config.toml
hidden_size = 384
n_experts = 12
moe_layers = [1, 3, 5, 7, 9]
router_score = "sigmoid"
routed_scale = 1.0
norm = "rmsnorm"
tie_word_embeddings = false
optimizer = "muon_hyperball"
beta1 = 0.95
max_grad_norm = 1.0
batch_tokens = 32768
max_seq_len = 1024
train_tokens = 309100000
dataset = "wikipedia_en"
Below are experts of layer 3 (counted from 0) of a mixture-of-experts language model. Rows are named router (the router's row for the expert), down (a neuron's output weights, with its number) and show model dimensions 96-191. Each number is 128 + 24 x the weight over its row's rms, rounded and kept within 0 to 255.
Before each expert's rows: "comes before" lists some tokens at least twice as common just after its tokens as in all text. This comes from a sample of Wikipedia text that the model never trained on. Tokens count by the router's weight.

# expert 1
comes before: "0", "9", " |", "8", "5", "7"
router [110 100 130 155 135 138 142 119  99 122 154  87 130 142 117 103 168 171 152 148 121 114 161 141  59 152 100 146 113 125 104 148 121 101 113 157 107 112 128 164 141 134 145 103 126 127  86 117 146 115  92 120 109  80 146 162 141 125  96 103  77 129 104 117  93  88 124 125  94 102 124 130 101 127 139 103 143 136 100 109 127 101 132 126 119  96  64 151 133 172 120 150 156 142 134 100]
down3 [144  91 135 143 141 130 123 163 108 115 122 124 143 100 157 129 130 138 128 133 100 110 100 148 142  74 158 131 158  89 132 132 132 123 137 148 141 127 117 137 143 171 127 146 108 107  89 140 102 130 157  88 118 126 126 100 103 119 118 110 153 119 159 167  98 107 120 118 140 139 212  77 169 144 169 129 126 133  72 151 122 134 101 132 121 141 146 169 121 135 138 135 142 130 140 105]
down4 [117  97 153 184 162 108 159 134 122 125  90 106 148 147  98 137 138  77  89 148  93 142  93  94 107 132  92 125 128 135  62 157 147 127  88 102 166  97  90 141  80 137 122 136 100  75 177 141  96 162 137 117 103 138 141  96 158 148 151 101 120 146 131 135 116 116 133 143 138  71 146 129 138 134 113 146 157 144 131 107 122  89 191 119 112 123 124 148 125 139 127 122  95 124 119 126]
down5 [113 140 138 108 177 138 185 147  79  77 125 170 123 141 137 102 158 170  99 112 118 128 134 132 141 103 115 128 150 102 129  89 121 104 156 120 103 135  88  86 115 113 122 140 112 142 102 123  91 106 134 111 121 123 122 117 170 178 154 138 141 128 135 136 153 138 193 134 118 114 103 139 165 141 146 119 140  84 167 137 128 138 113 106 139 148 118 144 182 142 148 145 181 134 134 102]
down6 [155 129 109 134  91 134 105 142 149 158 157 149 118 125 113 114 104  98 186 126  83 118 116 141 144 143 136 121  92 104 135  98  98 139 108 116 122 108 116 138 176 141 171 119 127 118 119 114 137 121 102 112 107 122 141  88 160 105 148  95 126  92 155 136 135 166 112 151  92 153 143 130 135 134 113 142 156 139 125 117 151 165 135 146 137 123 116 145 120 135 114 136 150 135 104  93]
down7 [ 90 142  92 130 134 132  70 145 138 125  72 162 144 137 139 124 140 139 111 135 133 115  95 169 179 147  91 148 103 124 152 122 125 145 133 112 184 126 119 129 142 112 141 148 109 136 119  92  89 170 111 160 109 106  86 134 138 133 135 116 121  64 122 134 106 128 125 153 139 115 144  82  99 137 128 124 141 145 120 150 123 163 124 166 140 135 131 135  49 126 127 138 162 105 107 166]
down8 [130 152 110 128 121 111  98 128 128 114 168 119 132 164 155 138 162 138 126 113 124  89 116 137 131 124 165 105 148 103 154 139 106  92 125 155 159 101 115 158 102 108 102 104 121 127 147  75 130 148 154 145  87 180 162 131 119 155  93 122 103 135 123 100 131 118 121 165  99 117 119 158 157 112 120 101 106 107 160 112 138 126 109  83  72 100 116  96 144 105 158 119 174 146 154 142]
down9 [124 119 138 153 148 138  80 112 130 132 118 139 130 133  62 114 136 145 147 182 152 153 141 110 126 123 169 136 108 108 127 144 111 110 116 128 118 149 118 115 118 127 124 133 110 133 146 116 118 114 116 159  97 115  87 122 120 111 103 119  72 123 166 154 184 123 181 103 160 111 104 122 106 133  85 113 136 135 151 146  98 134 180 140 118  98  91  88 112 136 143 133 117  56 168 108]
down10 [ 71 100 160  96 132 145 158  85 147 142 158 140 103 141 143 164 106 115 160 122 108 110 105 175 130 138 135 119 126 151 165 127  90 133 164 137 148 151 119 113 114 156 125 109 131 136 144 144  77 140 134 120 103 121 112 120 124 122 138 126 169 150 152 123 122 141 148 170 141 157 101 119 117  84 139 156 122 162 143 136 109 134 119 117 149 159 118 139 110  97 127 102 126 113 115 111]
down11 [135  89 133 156 151 123 136 119 125 137 116 114  94  95 126 150 130 126 127 139 158 130 170 133  96 127 113 154 115  81 104 169 121  79 151 165 113 103  92 143 137 137  98 132 113 156 153 117 115 142 128 104 159 132 147 131 111 124 144 136 168 146 114 128 163 128 100  97 103 137 113 114 126  88 151 100  97 111 101 155 148  97 151 123 139 132  91 128 109 128 126 136 161 146 103 141]
down12 [147 145 121 139  60  84 151  97  96 138 100 162 142 145 128 141 126 145 139 145  62 121 126 143  90  91  74 174 129 120 120 121 138 117 134 104 109 141 124 127 116  89 144 139 130 127  86 101 135 132 103 128 143  84 114  83 142 163 108 156 144 126 117 109 143  96 115 101 107 134 103 138 135 134  96 120 142 131 136 114 104 113 141 122 149 139  99 137 146  93 161 140  77 114 136 134]
down13 [108 143 118 150 163  95 126 177 170 112 119 136 184 141 103 127 102 140 171  96  95 122 138  75  71 137 123 123 123 179 109 101  84 144 122 136  78 107 107 133 122 134 147 109 111 134 104 113 101 115 118 162 162  96 126 156  74 129  86 181 122 121 147 134 111 116 144 130 135 146 182 112  98 136 136 145  97 164 128 114 169 114 159 165 136 164 148 134 110  97 158 150 115 149 111 153]
down14 [150 165 130 124 123 130 107 105 170 135 166 122 138 122 113 118 177 174 117  63 135 156 150 144 121 142 106 128 114 143 119 154 106 172 120 109 150 106 138 161 149 193 164 101 143  93  96  84 149 138 108 133  98 141 110 141 162  90 104 170 129 143 151 154 149 144 135 148 132 146 161 124 119 121 106 156 107 110 155 144 121 107 137 152 113 101  86 142 138 129 137  86 168 122 102 155]
down15 [125  73 119 132 137 150 127  90 132 128 130 137 114 143 125  58 130 133 127  80 120 123 106 150 174 120 139 133 134 138 161 169 168 146  98 161 144 104 131 153 115 112 115 107  96 181 101 144 137  61 109 157 112  91 169 116 150 155 109 124 135  84 102 105 117 147 113 136 153 111 140 152 111  84 133 143  84 157 130 116 122 140 134 141 156  94 170 141 149  82 141 114 121 123 134 138]
down16 [144 140 151 101  95 123 149  99 106  82 106 137 109  89 125 125 149 182 149 144 170  91 121  73 157 114 103 104 108 131 153 116  88 118 155  80 105 145 128 116 207 193 114 139 122 113 136  91 135 135 108 144 112 130 127 153 130 159 143 116 170 165 146 103 141 151  77 136 107 154  86 142 145 118 129 141 153 134 116 108  95 105 132 147 126 133 140 108 117 151 128 116  91 174 109 103]
down17 [154 105 107 186 134 165 152 142 127 106 115 109 124 131  97 122 105 131  89 143  91 148  71 101 136  67  91  76 115 117 112 158 154 102 110 103 107 136 145 138 175 160 123  66 123 120 131 140  81 135 110 142 120 132 150 135  85 147 123 127  70 107 135 100 122 136 135 116  81 183 118 104  95 104 129 128  90 149 168 115 149 144 159  85 143 143 158 156  97 110 111 166 199 126 124 119]
down18 [146 119 107 117 183 145 146 166 128 113 160 119 126 137 110 156 140 130  93 103 152 138 129 172 134 129 126 107 135 125 119  96 118 141 148 123 117 121 114 143 181 143 105 154 145 130 135 107 140 108  71 165 100  92 112 145 117 135 119  82 164 133 129  99 142  93 137 120 135  87  67 144 108 162 120 120 168 169 118 147 130 114 100 110  82 139 127  90 121 165  74 139 159 157  98 109]
down19 [151 156 123 130 159 126 147 107 130 117 119 139 161 150 136 116  62 116 105 119  82 144 110 155 158 136 184  78 139  73 112  68 113 110 155 148 178 139 118 175 123 148  81 104 117 123 135 114 125 108 121 162 130  80 109 135  90 145 150 119 134 135  95 125 134 190 113 124  73 132 119 150 102 144 129 124 155 172  62 139 141 134 142  93 106 148 108 139 101 197 142 150 113 114 118 114]
down20 [142 115 144  71 156 124 152 120 129 139 118 107 109 146 144 150 148 110 142 132 136 143 140 160 132 101 155 188 126 154 113 136 118 153 126 135 164  91  94 133 102  81 145 130  95  31 116 110  93 129 151 141 113 112 109 132 161 111  89 155 130 110 106 155 110 100 170 157  95 111 119 153 128 131 141 138 131  99 126 154 141 131 145 132 137 131 128  90 137 157 139 169 126 117 148 155]
down21 [136 141 154  81 127 105 112  98 135 140 117 126 133 157 130 141 132 115 141 108 113 104 154 131 156 121  74 154 141 131  59 105 124 118  54 140 103 169 100 162 127 134  86 131 116 110 131 145 138  93 183 126 113 117 107 138 106 129 108 129 150 127 103 108 108 130 116 120 114 127  99 153 126 122 138 158 101 121  95  76 172 128 106 147 149 118 124 106 133 161 140 153 140 117 126 122]
down22 [140 175 125 118 104 124 180 133 126 150 118 137 125 131 135 117 136 120  85  97 153 151 123 127 150 140 140 134 102 132 149 102 146 107 155 134 134 124 140 104 152 133 184 116  90 136 141 158 182 111 152 127 121  97 137 129 126 130 105 121 124 134 155  87  98  98 149 173 132 129 115 136  99 128 123 132 108 170 156 128 174 168 135 128 150 110 127 125  79  91 118 136 137 117 141  81]
down23 [126 123 126 178 134 143 135 112 112 130  82 140 175  89 101  94 110 148 135 103 123  77 109 175 126 132 132 143 134 145 130 101 148  88 123 161 169  94 161 127 140 114 159 102 103 131 115 120 125 120 144 144 113 141 153 154 138 113 150 156 140 144 113 105 151 163 119 121  91  86 136 139 155 131  95 131 107  88 137 122 173 157  89 136 108 163 172 126 115 107  93 143  99 125 115 145]
down24 [147 111 119  94 146 107 119 150 128 151 151 134 108 108 176 128 126  78 136 125 127 126 120 105 141 139 142 123 139 175 134 149 113 125 158 104 151 145 111 123 136 132  79  77 124 142 114  89 104  81 110 105 112  86 120 153 124 125 160 115 141 111 166 107  88  98  99 135 144 119 100 129 140 117 126 129 166 145 103 148 128 169  96 139  96 131 146 112 105 152 131 127 173 132 131 135]
down25 [131 135 110 129 159 139 138 105 115 130  72 148 118 129 118 114 106 106 100 171 147 135 140 137  85 131 129  89  64 154 158 104  88 180 157 136 148 135 123 121 157  79 139 138 100 107 144 151  93 140 143 155 121 112 124 151 149 108 130 123 130 164 133 134 159 146  93 126 157 135 148 131 108 108 146  81 156 107 126 156 127 165 146 138 133 166 128 157  80 162 148 129 113 145 110  92]
down26 [133 167 167 112 148  90  66 141  75 105 111 126 129 127 138  91 161 154 115 157 151 110 162 145 140 122 119 124 136 141 102 129 127 148 107 111 143 169 128 105 111 153 119  84 120 108  93 125 123 128 118 101 125 134 136 103 133 105 119 124 169  99 135 136 162 104 149 131  90  95  87 107 139 140 106 103  95 137 167 133 130 148 125 127 119 122  82 125 186 147  80 159 122 121 142 143]
down27 [118  72 147 128 152 126  96 167 157 135 107 102 173 125 130 121 151 168 161 129 118  88 151  85 149 124 128  66 160 131 106  85 119 109  89 121  87 126 132 147 148 155 182  92 137 112 161 184 115 157 111 125 100 102 138 143 135 102 144 142 111  80 140 149 116 130 156 141 133 114 133 120 127  96 160 138 118 121 138 135 104 148 153  93 126 137 133  93  75  92 168 125 157 172 122 157]
down28 [133 121 145 149  99  80 164 136 137 132 123 132  94 192 166 142 108 152  81 111 110 128 118 130 179 129 120  76 103  89 118  92 183 145  82 147 133 132 145 113  87 138 124 141 134 122 125 168 153  90 186 117 115 111 134 133 137  95 118 167 138 106 144 119 153 150 162 153 118 121 148 121 150 103 130 130 138 102 127 140 145 139 134 129  82 108  88 100 104 142  83 131 126 142  94 171]
down29 [138 114 142 125 131 108  96  89 131 138 105 175 131 131 107 122 130 102 127 119 129 119 128 128 126  78 123 137 150 123 120 128 155 107 146 115 141 120  89 147  95 142  97 181 139 151 109 135  91 131 158 126 147 153 142 121 116  95 160 106 138 118 140 111 143 129 137 138 154 158  88 127 104 138 132 132 137 136 128 163 128 124 111 129 133 135  78 138 151 138 132 141 123 127 140 147]
down30 [119 138 118 117 146 158 140 125 110 114 130 137 119 126 116 113 147 167 116 125 135  74 165 141 119 172 111 133 122 110  93 178  94 181 113 157 135  98 147 102 162 148 148 110 133  94 135 122 151 113 140 106 126 143 118  78 122 108 145 117 138 140 120 102  95 138 102 124 135 111 142 134 148 140 129 124 135 113 118 157 130 152 134 160 122 146 159  82 135 127  79 128 159  93 146 119]
down31 [153 158 119 112 191 140 153 141  85 141 152 149 146 114  63 154 110 149 112 144 186  96 140 163 131 107 115 116 179 135  84 145 132 128  88 129 115 133 127 144 163 121 152 118 163 133 127 123 136 100 149 124 152 106 165 124  61 165 138 129 115 139 105 144 116 146 169 125 145 111 134 109 135 131  84 139 120 139 150 135 128 157 140 116 137 127 102  68  91 137 158 126 126 165  94 102]
down32 [148  96 109 114 134 110 133 120 113 147 100 159 132 167 102 155 130 129 116 143 156 135 146  97 132 135  89 110 109 103 167 167 125 142 120 171 159 118 134 145 106 138 119 156 154 105 127 131 105  99 135 139 124 161 139 139 101 134 133 124 114 113 175 122 200  98 155  85 179 184 139 141 132 129 135 159 121 154  95 124 108 129 154 121 152  96 155 103 136 105 160 124 154 134  83 136]
down33 [157 137 168 100 172 131 170 109 134 159 120 112 117 132 104 149 123 118  89  83 117 104  87 104 175 173 174 162 127 110 120 127 151 139 144 105 119 161 115 112 120 141 137 134 106 125 107 128 185 177 129 123 148 143 149 143 105 101 151 124  95 124 160 134 169 134 156 106 117  74 138 112 121  96 142  99 131 103 133 133 130 109 133  93 142 109 105 115 116 146 138  97 119 125 134 136]
down34 [144 130 126  96  99 110 148 140 109 129 132 141 135 114 129 126  88 106  99 107 169  79 123 135 134 156 127  86 179 187 107  71 136 158 139 152 110 103 138 143 138 168 104 151 106 137 140 129 131 137 137 139 140 158  71 117 133 126 157  65 181 121 137 113 135  96 136 154 155  86 143 129 102 162 152 105 112 176 126 125 136 161 148 113 121 136 117 111 117 163 137 151 127 115 125  80]
down35 [152 159 113 138 156 114 146 105  93 102 119 145 125 155 134 133 115  88 118 161 113 116 113 141 137 111 185  94 157 105 113 157 140 172 167 149  88 122 133 136  96 112 101 129 218 115 139 124 175 134 140  94 149 141 200 160 140 113 123 129 141 174  81 131 123 148 140 147 138  95 130  97 132 150 174 100 121  74 180 136 145 151 119 127 147  86 160 105 101 157 136 114 119 120 160 133]
down36 [105 106 155 116 140 126 128 172 127 144  76 135 135  76 126 143 126 138 130 159 121 128 111 129 112 117 108  99 123 162  90 126  79 134 150 143 118 124 112 123 104 149 129 126 163 134 129 147 141 144 124 136 132  89 107 130 122 115 136  83 109 127 134 124 144 149 103 161 135 127 162 150 107 154 147 122 179 118 101 150  83 127 121 124 106 136 145 143  95  99  93 112 142 103 129 148]
down37 [ 85 167 151  56  77 137 152 141 103 157 132 124 111 108 120 136 137  92 107 119 157 100 166 140  82 110 119  96 146 162 118 114 149 148 154 143  93  92 118 133 137 129 154 127 120 101 114 100 165 128 121 132 121 116 182 112  83 122 122 134 136 135 121 123 132 142 141 142 117 135 126 191 122 159 112 126 156 163 155 116 141 170 125 184 149 110 121 138 132 102 121  66 135 142  94 137]
down38 [120 123 121  78 118 147 119 166 135 161 154  99 109 137 114 134 138 139  61 117 125 137 140 143 136 155 129 147 118 163 151 111 191 123 144 142 114  97 126 136 110 161 103 135 166 167 159 100 103 134  93 141 175 156 113 122 144 146 151 106  98 146 100 132  75 137 119 122 142 129 113 117 134 108 114 105 142 133 125 164  83 142 153 117 139 160  98 147 124 158 139 130 111 120 152 135]
down39 [160 151 158 139 131 126 106 122 131 186 139 166 116  86 129  86 120 114 120  89 154 119 146 151 150 132 112 129 138 127 189 143 127 141 136 121 122 113 141 109 100 159 123 173 184 156 144 149 135  79 140 125 105 131 105 128 174  89 132 127 140 154 111 143 130 141 121 113 156  85 113 121  86 116 112 139 128 160 177 120 140 156 170  99 103 112 134 144 126 137 148 157 123 139 122 182]
down40 [138 142 135 109 162 169 115  81 108 123  76 164 136 136 132 134 106 139 139 146 138 108 158 150 142 148 115 127 126 156 101 115 165 144 117  97 115 159  87 141  99 135 124 176 121 135  73  96 133 128 156 114 115 120 148 114 107 140 128 112 125 148 179 105 135 142 108 142  94 109 138 125 120  92 112  92 119 119  94 114 110 121 157  94 131 114 127 115 102 119 104 157 126 172 171 117]
down41 [175 118 115  98  92 135 141  89 149 117 125 139 129 162 133 121  89 121 137 149 145 133 129 106 137 117 140 154 140 114 131 115 133 110 146 139  99  97 115 149 128 132 116 151 200 138 146 130 161 103 104 133 120 139 117 150 106 162 187 130  87  98 116 152 131 160 141 139 141 156 128 116 131 163 113 123 159 153 126 138 144 105 120 136 133 129 155 165 103  86 150 133 138 114 131 113]
down42 [163 123 122 173  79 170 148 138 120 175  74 107 133  97 132 134 134 131 141 155 173 135 137 143 143 134 105 134 114 123 130 147 130 137  92 124 132 122 150 168 106 156 116 121 130 124 135 128 164 140 143 145 130 159 101 160 103 134 137 193 101 101 133 132 101 132 119  77 122 110 155  88 130 134  88 159 128 156  91  88 119 135 114 120 102 148 145 128 142 120 107 139 166 129 144 160]
down43 [ 94 157 159 109 125 103 119 134 111  97 163 150 116 153 137 133 164 136 144 117 149 165 166  98 146 144 157 154 153 109 135  98 126 117  97 116 131 115  82 139 106  98 125 184 149 120 132 130 134 115 136 138  82 165 140 116 185 137 121  94 143 100 126 104 139  72 180 125 137 159 120 104 122 137 158  86  83 143 117 153 130 112 170 131 167 126 146 132 159 140 138 113 173 151 113 124]
down44 [116 158 111 127 110 119 133 121 110 124 152 133 137 164  87 114  89 129 104 134 146  99 118 129 120 132 111 165 142 142 120 132 118 202 148 153 122 140 136 153 152 123 125 130 139 119 142 119 123 120 101 139  96  85 122 101  99 140 131  93 124 110 116 157  75 143 140 195 153 114 161 127 112 113 134 172 137 115 100  80 108 158 161 142 107 111 139 135 128 153 101 100 109 118 112 126]
down45 [124 165 110 124 120  84 160 127 135 131 144 123  59 104 125 123 114 137  86 160 100 118 110 138 156 130 120 100 118 109 121 118 134 117  91 107 199 124 118 167 132 137 101 114 158 121 101  99 177  59 120 126 158 168 150 163 111 114 100 102 105 175 113  83 150 141 113 130 149  93 145 110 140 121 146 180 113 134  95 151 142 112 127 132  95  96 104 118 109 115 164 112 116 159 128 109]
down46 [129 126 138 146 113 110 112 116 118 179 149  96 108 115 117 144 114 109 122 117  99 152 109 107  90 104 177 114 141 106  63 121 119  86 117 150 122 134 133 160 108 154 170 105 157 163 101 121 105 149 155 128 108 115 166  98 143 109  94  98 155  91 147 132 132  93 106 138 174 134 124 163 163 154 142 122 118 108  99 121 102 126 148 120 113 152 139 124 135 108 134 119 184 154 115 100]
down47 [177  84  95 165 124 167 124 121 152 161 124 143 135 117  69 165  94  90 162 128  91 101 134 118 137 100 137 153 143 134 159 136 129 104 125 167 108 104  96  82 140 137 116 144 125 109 157  96  91 163  78 132  94 121 146 109 108  41 150 118 136 147  96 114 128 127 203 146 110 141  97 123  76 109  89  84 163 139 144 114  98 158 166 143 133 149 123 155 101 165 118  83 121  96 128 134]
down48 [148 153 170 140 104 141 130 107 123 110 150 151 166 155 106 115 148 142 122 156 145 104  94 114 164  90 148 102 111 122 158  72 126 133  93 140 137  99 196 121 102 132 101 117 134  98 101 129 106 146 106 100 132  98 163 150 164 142 155 165 121 130 137 130 123 132 156 104 130 102 152 134  85 111 112 167 137 144  73 120 166 127 138 121  82 116 145 162 101 178 167 144  87 116 168 130]
down49 [105 139 122 133 151 138 167 142 131 112 140 121  90  53 118 113 153 123 133 104 118 154  93 136 130 133 105 156 154 126 124 136 120 156  82 125 145 136 104  96 121  89  82 141 106 157 141 103 127 136 120 144 100  97 157 116 131 148 187 124  97 141 157  93 171 109 123 105 104  97  72 114 121 148 135 145 132  92 109 130 144 146  97 151 113  94 120 159 106 139 118 119 110 117 142 129]
down50 [116 145 130 145 135 122 115 148 149 121 154 118 105 103 126  81  81 117 112 152 101 127 127 131 135 132 111 132 117 153 136 131 131 141 104  86 125 131 123 107 168 152 134 129 133 144 140 131 123 128 131 157 118 176 102 126 136 169 132 139 137 151 145 145 111 103 145 123 145 131  98  89 151 108 179 168 151 147 134 140 123  80 133  94 158 122 124  99 133 132 122 122 132 143 160 137]
down51 [ 97 117 135 109 137 107 132 139 143 161 120 119  98 149 135 162 120 103  94 113 156 121 159 146 158 133 156 133  87 151 172 157 120 160 147 125 124 107 133 144 163 133  90 114 129 143 122 127 130 107 116 139 148 121 141 167 101 106 172 167 120 150 123 136 120 170 115 124 112 145 170 155 120 137 111 149 171  97 138 157 135 124  89 172 119 152 127 108 130 144 145 123 133 125 169 109]
down52 [152 167 129 170 123 171 144 130 130  98 106 138 151 159 139 117 116 126 113 131 148 129 137  97 150 145 125  89 137 129 154 128 163 125 114 106 147 161 144 148 136 124 153 131 118 138 144 108 100 137 154 122 151 102  85 144 103 132 120 148 113 175 121 139 107 144 124  63 149  78 143 121 120 186 149 135 173 127 146 144 127 127 169 112 135 107 130 171  87 150 172 114 112 121 141 135]
down53 [103 116 148 138 105 116 119 109 154 112 144 127 146 124  63 130 116 102 126 124  80 118 138 138 104 154 138 153 155 100 128 124  67 104 127 109 118 138 123 134 139  60 124 144 117 140  97  96 118 135  88 130 135  66 126 121 137 116 139  76 157 126 115 124  80 122 101 128  92 120 126 169 120 142 118 209 126 142 109 132 157 132  59 107 126 132 113  91 145 128 120 100 111 120 140 128]
down54 [110 152 104 116 152 111 140 136  95 122  73 115 112  99 124 144 111 115  91 102 156 129  94 100 107 134 160  89 142  93 150 127 147 117 120 114 140 128 118 163 115  86 138 103  99 124 151  97 151 174 105  78 150  97 121 180 145 151 127 137 133 151 135 146 153 124  99 108 129 134 112 109 106 111 132 141 106 136 141 114 139 111 152 103 110 140 153 112 119 159 120 142 145 108 121 118]
down55 [104 137  97 101  98 154 126 137 150 102 151 135 135 133 118 145  91  94 130 129 168 128 119 103 158 106 141 137 116 125 101 174 137 146 128 105 125 180 176 117 136 109 117 115 115 132 120 148 170 161 134 127  85 138 128 146 149  89 129  98 154  97 104 114 125 105 134 143  95 115 131  84  78 151 126 111 144 103 119 131  80 103 116 117 169 167 117 163 146 128 115 132 127 120 131 101]
down56 [124 134 110 120 143 118 147 144 161 157 106 123  97  83  98 127 141 163 152  93 134 135 130  92 131 173 156 137 104 143 157 141 133 132 167 147 146  77 112  92 102 122 115 126 145 113  98 100 128 150 157 158 115 167 144 130 109 123 178 122 134 123 134 152 120 125 163 105 131 142 117 106 127 148 135 124  97 102 147 102 115  91 123 144  81 106 128  80 127 144 170 129 168 135 156 131]
down57 [153 114 124 144 142 111 149 101 144 138 159 155 119 138 118 126 132  94 139 138  88 115 118 140 117 171 132 124 115 111 164 159  60 134 156 105 118 122 130 144 141 128 135 122 115  87 124 124 115 137 146 133 130 129 133 132 132 110 123 112 121 164 169 170 100  89  93 123 144 126 135 117 152 141 128 162 128 134 145 109  59 132  96 146 139 141 114 135 176 132 119 141 107 103 103 139]
down58 [ 99 143 167 123 103 154 124 169 185 159 102  95 148 128 160 170 130 118 140 120 125 141 143 119 103 140  95 126 110 149 113 151 117 122 126  97 125 127 137 137 154  99 130 147 122 120 126 121 137 116 107 109 171 148 150 130 160 138 153 145 163 121  97 158 110 132 108  98 123 147 145 115  91 145  90 134 142 107 126 108 152 123 147 128 115 130  89 141 142 109  97 117 122 113 138 159]
down59 [142 133 146 174  97 138 160 106 132 103 138 179 153 109 104 130 140 135 119 114 131  87  99 109 108 123 108 112 132 115 129 148 119 109 105 111  59 123 141 144 109 118 126 118  89 164  99 184 114  99 154  95 134 140 125 114 156 119 102 155 147 102 116 135 156 132 135 147 136 124 187  76 103 104  97 137  91 154 131  90 158 127 133 100 137  99 132 102 102 125 133  93 124 137 110 159]
down60 [149 116  97 129 110 115 111 112  82 152 116 130 129  78  84 112 148 117 147 115 116 150 133  79 140 125 123 127 126 129 130 154 113 142 151 128 101 120  83 184 113  85 111 104 144 131 135 140 123 128 107 128 175 171 121 176 128 105 128  97 149 124 108 141 101 141 122 132 120 131 158 148 142  97 147 115 123 147 118  96 147 177 115 128  98 119 166 145 104 116 161 108 108 107 134 158]
down61 [129 162 150 177 138 179 137 151 118 131  85 113 111 135  81 110 123 139 180 153 110 135 116 143  78 115  85 154  98 113  98 133 122  87 109 152 123 136 138 117 168 135 123 105 106 148 118 144  80 127 110 148  80 137 152 129 111 126 127 102 129 121 117 115  96 140 126 163 151 136 148 129 165 110 140 121 131 101 127  94 105 173 105 140 109 131 110 115 104 128 112 123 120 148  95 108]
down62 [ 98 138 120 113 151 144  92 155 129 159 132 102 109 156 127 167 156 101  87  74 136 152 152  96 144 137 154 102 166  92  77 101 150 136 144 127  94 152 151 113 167 100 142 103 128  72 132 138  89 113 140 104 108 105 107 127 142 117 142 150 143 123 145 148 130 134 150 107 114 147 125  92 120 141 115 120 127 111 139 126 134 100 105 123 140 156 128 127 109 136 111 137 110 142 189 110]
down63 [122 160 121 133 165 120 127 164 144 121 120 114 105  85 132 140 173 140 153 120  97 131 139 167 165 142  84 121 165 165 160 168 143 157 143 136  89 121 158 110 136 144 117 144  97 152 156 121 169 101 121 164 122 105 113 120 159 150 138 134 153 115 141 135 115 125 131  93 119 117 130 164 130 104 169 146 128 137 134  92 124 135 134 138 136 155 118 170 114 102 150  79 134 128 112 123]
down64 [108  99 150 150 101 108 160 145 124 147 149 130 106  76 150  98 115 124 168 118 109 112 139 132 135 144  73 135 151 136 116 146 160  54 166 170 147 158 137 121  90  92 128 157 132 170 114 131 143 116 108 105 158 128 138 145 153 121 128  94 123 100 100 159 165 100 124 154 131  82  96 150 120 138 172 151 165 136 113  73 102 113 126 121 114 123 119  84 127 154 125 129 122 138 142 179]
down65 [124 146 142 142 133  93 138  89  99 214 147 126 129 130 114 107 120 104 164 143 149  99  99 134 113 138  92 162 134 142 130 167 137 102 130 126 117 132 142 130 142 117 167 104 127  76 118 136 110  91 146 145  73 155 122 151 138 130 130 127 175 114 135 110 118 132 113 140 109 109 142 140 101 154 167 129 171 158 124 135 139 157 117 141 141 172 130 131 109 132 148 106 113 103 135 136]
down66 [ 81 140 125  96 147 110 143 122 139 130 120 123 143 121 124 113 120 112 165 151 176 149  94 134 165  97 123 142 169  78 159 107 123 103 198 139 112 170 185 165  86 101 165 112 134 144 108 144 130 123 143 117 157  78 134 131 138 151 131  92 111 135 142 142 165 120 157 131 114 147  71 120 104 114 132  78  91 140  89 115 133 154  99 127 129 149 164 122 170 101 130 135  81 135 130  71]
down67 [157  78 124 150 151 101 165  97 100 123 101 145 123 131 152 138 142 163  96 118 129 138 139 135  76 123 119 133 126 140 111 139 127 174  96 131 140 135  52 130 103 138  60 141 124 150 122 124  91 102 159  84 144 160 144 120 131 133  92 109  75 153 142 147  63 124 106 105 146 116 109 127 129 144 132 122 122 131 120 172 137 136 117 115 107  70 133 128  85 118 116 106 101 137 116 170]
down68 [120 142 132 170 101 156 128 130 106 161  95 166 120 130 152 148  96 163 109 164 154 127 151 155 129 156 140 110  72 153 130 145 119 137 118 161 138 117 138 164 132 128 125 147 119 130 152 125  78 127 146 132 136 131 124 188 100 137 140 125 143 147 131 158 128 144 163 140 137 127  97 120 130 118 130  64 116 107 129 137  83 133 122 165 107  53  76 118 123 144 118 168 121  93 132 120]
down69 [119 115 149 118 146 136 126  90 136 129 131  65 146 118 134  92 135 111 100 142 118 105 118 142  99 100 145  99 104 177 173 132 146  55 149 131 114 125 148 109 186 145 140 159 140 121 155  90 135 130 132 124 121 126 117  99 155 141 130 124 127 149 158 130 166 153 102 140 158 127 150 127 141 150 105  92 156 139  90 147 129 151 114 125  74 115  93  89 156  65 113 155 112  88 179 148]
down70 [162 120 135 113 129 129 126 171 104 117 135 118 130 200 125 139 135 139 125 164 124 158 128 145 107 103  96 111 113 140 123 123 156 115 127 112 130 161 117 160 121 133  98 127 116 175 122 132 132 172 102 133 133 108 134  96 113 145 105 144 113 125 119 145 140 110 155 128 110 133  97  89 122 112 164 150 119 150 141 155 114 153 163 130 164  94 115  79 117  94 140 154 160 123 118 123]
down71 [120 140  96 109  85 109 133 114 108 160 145 123 112 113 135 109 160 147 154 104 159 166 134 129 104 107 157 148  97 136 132 150  66 155 164 130 166 108 207 136  79 148  94 159 118 130 140 143 163 114 135  74  85 152 144  97 105 135 163  83 136 154 110 133 149 137 127 143 141 158 156 102 117 177 108 123 114 146 112 125 111 131 117 140 107 164 102 141 109 104 124 133 146  87 157 146]
down72 [137 110 144 164 117  75 173 149 139  93 120 129 132 149 153 114 133 102  88 147 107 123 130 127 136 149 132 163 120 132 100 148 146 123 141 120 130 110 125  78 116 108 151 149 152 113 133 144 143 114 120 144 106 168 142 134 178 131 137 125 159 158 118 106  79  78 100 111 145 114 164 114 146 128 125 143 139 110 140 121 111  87 121 164 142 112 175 123 141  88 135  94 132 135 135 134]
down73 [128 133  95 148 155 140 113 112 142 156 105 102 104  73 100 105 129 104 105 130 137  82 144 142 107 134 131 105  89 143 142 135 122 151  95 150 128 174 115 141  76 183 146 153 112  79 138 139  80 122 126 125 123 146 129 173 131 177 119 115 105 118 118 141 169  90 116 135 122 147 117 101 125 138 171 156 145 150 153 131 146 131 118 152 152 146 127 164 128 190 153 132 118 161 127 115]
down74 [ 98 140 125 112 114 131  95  92 150  87 118 111  95 163 157 119 110 114 112 136 119 130 107 132  97  72 139  98 129 157 136 142 157 149 166 170 105 139 130 168 127 109 136 155 107 149 138 119 113 132 122 144 161 138 122 137  97 108 134 113  92 107 133 120  97 126  79 123 147  84  98 125 101  86 134 145 129 133 111 117 155 110 116 119 121 116 133 120  58 145  92 111 157 151 138 151]